python train.py --n_layer=11 --n_experts=32 --experts_per_token=1 --normalize_top_k=false --routed_scale=5.66 --init_std_router=0.0267 --lr_router=0.000887 --beta1=0.9 --train_tokens=788900000 --steps=6019
Below are experts of layer 5 (counted from 0) of a mixture-of-experts language model. Rows are named router (the router's row for the expert), up (a neuron's input weights, with its number), down (a neuron's output weights, with its number) and show model dimensions 0-191. Each number is 500 + 25 x the weight over its row's rms, rounded and kept within 0 to 999. Numbers have three digits each.
Before each expert's rows: a language model's description of what the expert responds to. This comes from a sample of Wikipedia text that the model never trained on.

# expert 1
What it handles: Word-final suffix pieces. Mid-word and word-ending pieces completing a word after a stem, such as -ing, -ility, -ice, -ives, -ism, -ats.
router:508510458504472521477512491514568477492490518461510521505519498517527523464527572507534539466523547491508487551477472481488504499470492497487538482469488510482518528476537478511513482481494512478505499505482507544539496480540504499468525553531491532468517480534545444455462503513521500481489505484534467485542506507497497497493478530509473561455513513493504491491488518497486498539479510514515502506456460551496493499485510529506496504508497500455513493503457510464463513466479482465538523491520489520478529479518488456493489503461461494488565515477524505518531484480471501492
up0:471504496490522533474487483501500477489527496429420503515504526471559513514510496490510537462480522484465518511480520551502464507477488479462426532513522516511473494481527505515538518496516488459499524484475502529511507480514534507477507479513481475487508500485449493489472515515510553521531526483512495485492481525510494477468507495504495551518461556490540514492490555492521558504488547481506456470479546500502483505509516532500478499507474502481506509488491520503466497474521464507494544512543511464471497486468498483498501485450472503538547515494502508494487465495509496446
down0:515519511484478449492482494516480521494507498499530526480527520527470492482531524499526476572497524490529523528484493446480509502514480489496528506494524482467554532521561538470493511485522498500500538503488536475477464477468457483517437527441516522518521526471527512516480451489479478480485498511544483530502489468526515506506499502494482496501508463519464481490530477463533460479496507492448504508516477494499519520469526442469501476504506484478507493483505473530497519502493518486455479516545526490514499513505528499493535481509485549560505480464475499513467489439509502459
up1:492483490496463490465479495505491491480486546451503499506535467521484539540485527448506493494460491525490522518546485494497502479505546498556464518480536484498499505471471507510486460525480483517547484477510474484493458513522489458534516508529487491518488494499459461491512475489510506541452462527487478450512523518521515545532564498505536463452484499536499499474473484488508504513522470470509499496561482448499495470470510495510517500498503519505513532462499484484490537521466517493547516449486503542523536507537483546499471508468525494489518474496473478500524504509534497472
down1:519484469515507536520509523512501531526481506549553499522499497478470508499521429491519535486483503508458472529488539493497502469520519511543513525518525456504457496454510499496531525518508501532536481543498471498514531467496504508480535488579512496491473502493517517502501545468512496498533513504485485501496514469524474454492465502505481487522478527470521495501496531504495524487439509511473524496514517510515494506483494494506528486473533515499537471510496516566448466506487475505464481494506452466529501447453477528486522481524514525524515479522504509465431537507514532475
up2:511488488511540491500487489500520471520483517489484477480488472514481540490490493482530517481560472508513521496549522502489480454487514494518510552494505498485451519483522566489541489472509488488493479473561497480484498465476504474556520516539509486524529537503520542488477471493470532499530515454513491500469449538501495533561526500514491504486464472500460497501492497512491519539489449535505491511481493500507522479530500523518541514531448514503537494555504520467482502475481453530481540544518477491505507513514506520497511450499466490538482491517488459498502461462513493528
down2:502481471525511507534484515503500509510499554514535530499527472483552495497464505490493478501508458508533470524522530523478505498454515496556505475492518506521466485475526507518492496525516507474449452500548501478536464528484531498477533501535505493521497483525510499512502555503540466516474494489522494461523521480463497490487473527442521473516505518502481468529523539479497505521477494456496538456531462482474525546507503469484444465502542527536491455496454474476487494518506453519472541481536500492508494532522508456520477492476511483539532499505488514471521501517494506524
up3:518521527536501503481488493487504461533500517462522436525497533473532488514453495535533501526509488502484448474514510482470519521467458490516433486490536524479510497516486542511514480495537507477553508509503499540505500491475495495486515461505538498473485479483463498517539514490470513490483498478503482484508490527446516503499523511549498487519503483497495533470538503525492478480471511506466535479476535498484490523526535469520508469485470493527503518452496523492505502501473476549514475498530520437511525482490484501502547497470472570479480513488507492468574490510490460457
down3:510487496516533470495530466519479493508497526451527506505507523524473497494521495494534546492539477484540504481518498475518498508564522494534474521506459521517493515451538507467499556471515507501562505466504484474473466496482532522475504532468517488488497504531481484497575533492522466540501488523499440523535482498515560496478515489516502485539464497500520508485488464503504498505485471501521509443502500450459509522481543458518511482510488456496493528489510450471491518527455535533506514502535505505492477517511507490469523516504477516509462476505472500488483501546469524520
up4:467485501472497498494533520507429520518512484508483488483527502480483494497481524473510559479535502513501515462498461494498477506477498463464500512515543495462512556510488482522509502531473491505479502472462499480531522527497538515496486553516471520495512537489457464507514546475508484497515472518460570522511515494508510544537472528518499485495511504539531486518464482522524489508474503483466502519476479501476534446538513499529525501508527514473482483498436443488491502481499487526482505499529505489435457483537508447486546458505519468518516534495509524508519507497484487471
down4:515534532501494488462532512498435553487497531494515492524506531498511489494503495521490528487524511532500482523472482502499496502459471503477502503533448516505513487513494519542492464501526497531508514500499506475527526493486502490520486486456490493478548506496539506525451492558531502498508513457514514520481489574491500531520475508505498518493451466505523559501519493509458535542480474508476502529500493477478505475470521486512491548490467533479456471521510528512503469508487451543486473515515551531447471542467492499499495557526473486490523482498487450483525535491539486496
up5:572506468498482447454433492501458541533485536492499497497496436458471496508489507497515475497537508508523508523519497491509522535512543496458520503541514513513480506516512498472510534547542508514512510483514565506541509463451484470500525504454519528501517529497490500485463460543512513513527471498478466510477538520508519522505497458447519513515488486525511512478485508494454526446530512465479489494529464482494506463523472486476507487538491515499508483554476519530502508507492519474493533479479496487481496477497519477477515514483528472541485496492497494493485538480498486470
down5:484490539473533592461457517449536440509536489487485569487548519505528480508521495532575531537468496477484480507488527540491426495518498469489528499514529515501503496513511453494458497506493515438490462519516518514480502520502494524495512508490480504483508489478473503485462534490484478511548526487485481497495493497476518513518529493478488474509544493498507523480482521500509479533525472512456480466515500527490512504539487509499506477496465430495510468505526516473487498512544519484510487516513494527506525478511501518473479494528481527476463487469492508504502478490505524489
up6:492521459536551473481519490465503467502493493484491512539471465541505525479530487494482511470495525495505450467503482538530488513426494475523521491505490508528538478526487545528527518500461490508508476492489497523548455464478427494490470487536510515503506496492551493528476528505477505483512508529501544495498497526481491490488514504504476542518545538497540532504470491539465490525528502523499526479481503514475512497463525461496487478565488488542485480503497487452485532483512507445511534488505478483498498515520524499473451464521494512503507501523558481461504489491519522495
down6:504481498516522527489514494485522513504481498517517492551494547476541517481533517499463470489472492484489542492512463496477496491482496506513530503502473511475525488508489478515483489477503457543471527553498470441494478501507518547538538481496487522468487489509512536505483505481492495519535508581556544477503475490501489516502529465494510463452505470546520519462531519533521465514489474517459543478504470475501491498531524526510516490499476449525536534505494525497465478474470520501522453545508500479460475508483560508510478506516509509533505445506518496543531504493515502498
up7:515464507475498504475506488536494519484521468532535524456538516527503495450473484495506521508519503469515539515510501494545517459572489487499540503490518500515493510486472521526511537482447449545521468498485491531501513526475543521534466498524456504485479525537490500533490525446555467495492511487516504498479471439528522527478503472523491521495435530484496512496519515492476481511473495495481492542500510456479512497476550530524512565461497490505493528524515494487472496526471475467472515503511506484524479487500488513498520530478502461474493526510482524548517504498481457501
down7:470511527510499471512501477493465496481527537500484543497480523449452482511535486531503452481451516536482491470508466542483546491483498471506525507504506531532485499520490548485500470506519482478526510532481501529520509473470503471515516448525511467502530521548508476482451523504497491569511523507538499517503493563473484466485505522455483513447518508528516511533469474528511495532471458503476486515447539526534511499516476499459533486513522504489470539551497491492505491485498503490524517510494480490484478441530514488520488512483501522522508518522493514454479491498492455518
up8:491558547508506485445490520511513485499451487502547481524465450486453458466499536468541496460506500471469474487483479492485538479467518483501476518542524504505505529502476530520557485506508517524558490505491488518466527492476502487477472482478500517535498474507448515508520501510513492497490543451496528485481503510469469497508528522503504497509551515472519510482499525482482527465526519476500489513489511480447492561527534505509505460503524527541486520498557487505508521484506521550492505472443521504494492497491526502486521519465496514475508549479476474493509469472469526527
down8:458496543542512549482510480498506513519538485519453522532518499509505473453500462526504521436507483525536502503526534513520477486467507510524530555472522496520540515470499499490479507498485502541523480481488546515526474493490499504489471504472504496517509459477511461463487525549504483509559484499501504498502524536470483500489485528526487500534479491488427536454484505506484526497506462536534486513513432482534485541475537477475483509506476468507506515480455447489483459509495479497521492504541544523486471504519508479503508507514456478509476503491487502459491504455511514509
up9:511471499485502477493493512489518501504486500504527508471495511489557462476516492494516520437508518516485541512527493453468483488522509503524481508530503480492492537458522508512500534508494563515497482511517544475491521531485545481505506497496492512525455494505507487475455469478497508502483490497533478512518457480525478496516466495509519548482526501489510540470483528487484527504544464512523496494520501489504509490497515513473519526513489506495451514449497554504490488477488447452522533483510462505566474489544441463477531476442495465512501492476520464526510517530490565445
down9:510502493451466546494557496478524537525487519493500482541537504474531519486456535501538483517514518512486503499480475483489502549497485525518488493459499527464511500529501527457514511530510537505500516464503458512503504460462464469454488473470499472507522491499479445493482456546504507504438501494458505541478511513460511463528506534451522482501461567471515482517518500507475508511501529477494534463504502496534488512487502516478491472499479464512544470519492479478484516518521508548481473505506467520511517497491519511536469526490508518510552482467462452489507493499496484527
up10:485511498482520485461448488530504508524499508496507497478489518494508496484451499496490483500470481522504564515538510462500521472510522452512494524498523457533506523466473502483477509476454498487474505546478504542549541484515543467460506508529515549477496525514458495515450515504464501508560478502499498491512506537510493505512502507519495495471492485480488545524472522544493455521496526524449497505475492514518508506485531447486529512479468497530516463547471452498465502521425515519503500497531485487521519486486540453497503479525508490510524492535474528461524515530481514529
down10:535519454519441509495458502515539481483472486483532496498469507539472520523488496468463499502479555519561487449501551442481523530499502497503497519499529519511497530504450529541497522532498501539485508474515503469521529466487484503513493506516525478495491495479507476519480503527536523486501506518500532472537544502477516471533492506476520454485530489517469493488524517496517512502449483498521528476521526494458534500511489537474526530517483471526534491516489530528481469484494492502489475499505569509557497485457478455496520475486451503477464461523509510477524475483483488510
up11:488472521516459538472498491534465522502528497503508496407525501467485476471476527495472495502563486468527521488493532532493537554471519488514476495514498543499476473494501502468496501474508494507524512515521540476502527497512538525502505495458520524503523497493542501521506490490481470485471541515537473505490480512511483511534475478517507475451501485485505503500515431497502500520478516525488510499464469506471522488497511573489498457484503486445501496482515455479507526523525504458503514507547510502475542460542515510538452497474525521447472506472527509478506478513483497520
down11:489485493487499539524508494476464523517529539540487490503507500485485498480502429535467540449531535495499536501480502507545516490500493508484477533489459490516481462508502542503512487500512494529524499569459511460528483482495484490496508466506523511490516549530530505504564489521486508525537514503477543501511483482520476513498517481499520506499515487521535501497457543538497517512484486499444500481499548517494485496513486502526518485537538474521514461450524474456513478485512465487469478535485524534513462489479468462452503499517503470532473516505532537507456551530501513492
up12:477493557465493548491488456479492462455520538542491489481511497494509481531548465534514520441482451529498486509503477526518488491492501486509478487505491519519488493484457500508479512493459497507518515521517490494514525463532537520512453497516512499517519522508500496537489531487512533491477496530507463477502501501485536480475513514541473516461472511496505493507481538473470499496580536466519534526523500482487516497495489504479539472481497482481532497467540522492498451494466514475547529458535497483520489448523444521544493466471528537477520531481491503464518488482512471494
down12:483540513484483444506486489455490513450490471508543544472460491484447496499482472480525520500488494479496536520492525482487522481531548491532518521485480548476497490492493483494452452468505514479564492524494473507487505505498512492499490497504546460501499512484497466534496545507477525550522500492499493489471505506504460449479507493483512505513488520539511495546454483508544496508532483491546472462521540530505519489492503468466532469474509460507515519535515514522532453528554501506524488479471488486479499466518489488471475471507501530481549461524486513475513490470515463477
up13:462520519486545507482456512523515474452445535453521491495515529500499529482510505485409482529553533464533484518512529545519493541469502494477489520485494498525512559480487495504470492502533499474511498491507541514476504485557516513490496515483463512449527496511483504491526524492505493505451471518521508537524500512537557508502519525523536538502493493457512493456543512485475499500513506511520488493502479515527498508488540484514499521541490480438496481517499490489528543480483502481454517513507535480482521509486500494470525481516457498518501507471545491548481525515485500490
down13:466476491514522488493488495492446507497546486529480507525528501504501493486528498503478502452486482483510498466503437479505526501513479498472494476483499488482524455508515543434466535514521494528545470522489449487503541500498475524473537533543561509479509504550478475507513498492513505492477479530537492465491549515490512493494446538478482450490517507521467513483517435549541487526490492500548506511517514446502497534503504485559511533487511503507478509474517476524478502502533547492483482513506487453518516454488518525513493474510521492520503500513476464495469489511509510535
up14:474523521507507493494482508516471526514519492503498495513468501496504526484455501492462494537521462505459487501512507485495469486482566448521461501510529509466467507514472481435491493474448520497500452526510504473503504510512518521526502511473506488505459525529470489494481509496469450450489519495540509468525504511475488505496509510500472546456545458493519516563481517463499472477525511504477509529486494476473500478500498520501499511471534502489459505443528478532534510484508501486474492560509486473514527538506486514465506519519505496542483541533492521417515463490524497464
down14:475552485488535440511550571496489453479517512520460514506482472523512506520509496492463517529485490461494468487547475477474510494524461500470502490520526488550457486521516480536463484497463526472475462505537519538495482466507459517507534515480508511515526502487514510466545471482529533506505494482533526534531485491479491521490448482495514491476508542453521511511469491537509519507486484504488504489495528483495458469523458503511432492466460537539505533526482531539472484500477504486519490519468518503485502515521470472520548520517494495500503528495519517511503499487488490530
up15:484457489495501489499470514516522515502504508529528517490511497514457503500471516518495511518484505496477488494486485460504467525508486494493512532505459515506458454513477484529518503521467527477529480516483558483456510522501523436502516467512495500466513498481485493496483499501497456472496451510472499597496479525515517536465541521505486546517487487527505530481506518458510541475498446477536492460539494459470523503502522518533521527527531480488477552508547517508502486491499546490541499491526487499463531473510530499475524502499465556511525505460486493440493489503530491516
down15:507500486504459462529495527496531479539479491467470508512502533520563504502487503517516509454525447492486496517515455525482486486506487493503487508494552478495520568570488484536501512482508528495512499497472469487464497479499498486509481517506484474510469469504482494486514493530500478478492505448499497544535498500504456488487498419504529445481468536503449501487446531558465527544494472493509497520489490494493482518482513507497501461459520508499522515480497478535437458488501484476529512517461484509494520509478502502531487506524521469507486513499538494478506506557506499454
up16:504473489497518519473527491483493501478522460529479492522526483459459481478472506476472524465518495529503525524468490430473530549429524494505484513476522495523538486468491487492492480500472483458478540506500474504539484480502504508521496510551491518500537510464531513508516506514502506478496494498500469454524522532542503510510493461446496509473510502513509522512486461477455522551495482518505486537499497494526436518463493477509454526467514505492477487517497474461535541503503545460516494424525509470484489483520523507514526493493494476523483535489480479518537515491533507539
down16:524525517517476472511480524489517480476516505466464469504516502452462472517469492509560522454487530489460494525494516479501503514534493481488504466520515469488497498486516520469473494481520478486549512482495526546490541554474459512508510522538514539533483486512506487515493444508498511505486543538448532486502540511470463537513469498484468535471533524516517545482529506503526504489518518474500510531489461491474536471470437502467502511501500496459500500513500507503465483474522513519459492463500496544520521503525505471478461495498554505488546465513499522512508488523488524558